From a checkpoint of a small mixture-of-experts model trained on Wikipedia.
Size: 20 layers, 124M parameters.
Training: a variant of Muon for the experts, 965M tokens.
Below are experts of layer 11 (counted from 0) of a mixture-of-experts language model. Rows are named router (the router's row for the expert), up (a neuron's input weights, with its number), down (a neuron's output weights, with its number) and show model dimensions 320-383. Each number is 128 + 32 x the weight over its row's rms, rounded and kept within 0 to 255.
After each expert's rows: "raises" lists some tokens whose logits its average output raises strongly, later layers aside; "comes after" lists some tokens at least twice as common just before its tokens as in all text. This comes from a sample of Wikipedia text that the model never trained on. Tokens count by the router's weight.

# expert 9
router [ 85 122 156 167 125 141  99 116 175 128 129 144 144  44 156 155  94 179 103 151  86 153 154 142  86 152  85 122 129 148 112  85 111  33 144  75 135 137 139  84 179 134 101 109 148 104 131 130 129 137 147 133 109 134 182 149 112 112 127 156 154  99 153  47]
up0 [103 111 173 243  99  98 120  85 128 174  94 176 110 110 106 137 114  98 103 118 100 162 170 126 119 111 157 127 124 114 151 119 156 143 169 150 138 151 132  91 181 130  94 160 146 130  97 111 138 165 172 103 117 128 171 167 121 104 107 136 171 148 126 122]
down0 [125 118  73 167 116 128 159 124 142 112 160 111 140  98 128 107 147  86 132 110  79 118 134 189  94 137  68 166 159 156 147 154 136 128 119 131 148 122 148 115  98 117 122 134 155 122 142  80 171  76 113 216 111 140 109 150 109  63 149 120 113 143 158 144]
raises: "2", "6", "1", "3", "4"
comes after: " |", "|", ";", " in", ":", " /"

# expert 15
router [127 138  99 148 133 136 143 109 126 120 118  96 141  72 132 153 136 121 101 154 114 115  97 111 107 147  74 111 178 132 111 154 119  67 131 117 155 163  97 116 121 135 170 144 175 144 109 152 145 175 137 122  79  70  99 130 122  68  73 119 121 160 163 125]
up0 [160  88  92 131 151 162  73 167  97 115  91  85 123  88 105 135  84 106 163  81 145 133 142  93  82 173  92 132 103 130  98 191 151  70  91 142 127 185 112  91  89 123 118 175 166 109 166  79 131 113  99  98  57 204 164 111 130 124 132 124 148 159 116 114]
down0 [122 129 123 107 117 147 136 151 167 163  92 150 112 156 135 145 112 123 153 136 127 151  86 126 159  83 110  89 120 154 120 140 157  69 127 113 149 157 147 126 119 165 176 105 106 112 142 111 100 111  89  86  90 102 106 110 173 149 134 136 119 135 139 139]
raises: " in", " of", " to"
comes after: " ", ",", " (", "°", " was", "–"

# expert 1
router [125 136 122 119  99 174  97 115 166 163 111 162 159 113 148 101 158 220 186 132 107 124 128 117  97  53 153  99 100 164 108 162 110 107 111  64 167 139 186 101 149 146 112  93 139  89 121 107 156 116 176 133  73 122  85 155 128 145 118 188 111 144 112 162]
up0 [130 107  78  83 100 138 115 117 114 118 128 179  50 125 138 168 124 161 121 102 120 182 118 120 152  97 101  99 121 133  45 196 174 121 156 136 139 104 138  81 124 139 139 165 145 152  89  83 131 112 150 170  91 131 159 145  52 155 129 170 161 123 112 145]
down0 [147 106  65 102 156  87 120 121 138 193  90 154 151 129 100 137  97 190  70  93 127 106  61 108 155 141 113 216 147 197 114 111 116 160 123 193 130 105 196 150 118 138 112  98 110 104 123 129 139 109 156 107  83 126 165  95 101 117  95 147 167 178  89 178]
raises: " the", ",", " ", " a"
comes after: " ", "–", "201", "200", "202", " ("

# expert 10
router [141 179 113 183 141 179  94 106 109 138 103 114 130 115 153 140 134 129 134 163 162 156 116 160 122  98 175 127 164 149 122 111 109 134 142 127 178 100 115 128 134 162 180 119 145 135 102 166  84 121 141 131 171 129 130 145 143 136 100 165  25 147 129  90]
up0 [168 201 133 101  93 159 166 118 123 160 177  73  63 124 161 129 113 127 207 129  86 127 117 129 103 119 160 164 167 173 138 153 147 168 156  89 147  47 164 154 111  87 168  71  96  96 112 144 129 168  91  84 134 138 129 218 136 108 196 143  77 139 134 174]
down0 [ 92 177 141 136 187 184 134 144 158 101 146 127  96 143 148 138 121  74 142 215 114 102 111 131 132 198 118 174 136 132 114 113  89 128 111 128 130 129 150 128 121 106 138  81  98  78 102  64 132 109 110  89 119 145 134 144 164  99 100  99 193  90 117 175]
raises: ",", " and", " in", " ", ".", " ("
comes after: " the", " a", " The", " his", " an", " was"

# expert 12
router [115 227  75 155 188 133  86 116 160 148 113 138  95 102  76 126 186 186 149 180 114 148 168  95 145 102 138 133 141 107 109 151 135  93 136 119 132 137 143 154 105 133  90  94 144  97 122 130 115 194 118 142 141  94  99 149 137 135  84 118 109 115 121 120]
up0 [121 135 104 116 148  66 130  76 148 117  89  94  70  63  58 124 123 116 121 120 155 175 121 155  86 112 120 128 139 117  93 145 131  76 117 162 151 150 128 107 167 118 140 122 106 184 160 122 156 128 143 124 135 108  72  72 129 113 110 148 143 182 102 135]
down0 [112 114 187 173 174 121 138 180 155 114 113  95  77 135  81 148 131 153 151 118 129  88 145 158 131  83 131 138 113  95 160 111 152  96 137  97 130 122 134 151 159 107 152 220 165 113 130  89 149 103 152 145 124 128 134 108 124 130 148 183 113  93 136 148]
raises: " and", ",", " in"
comes after: " |", "-", " S", ":", "|", " \""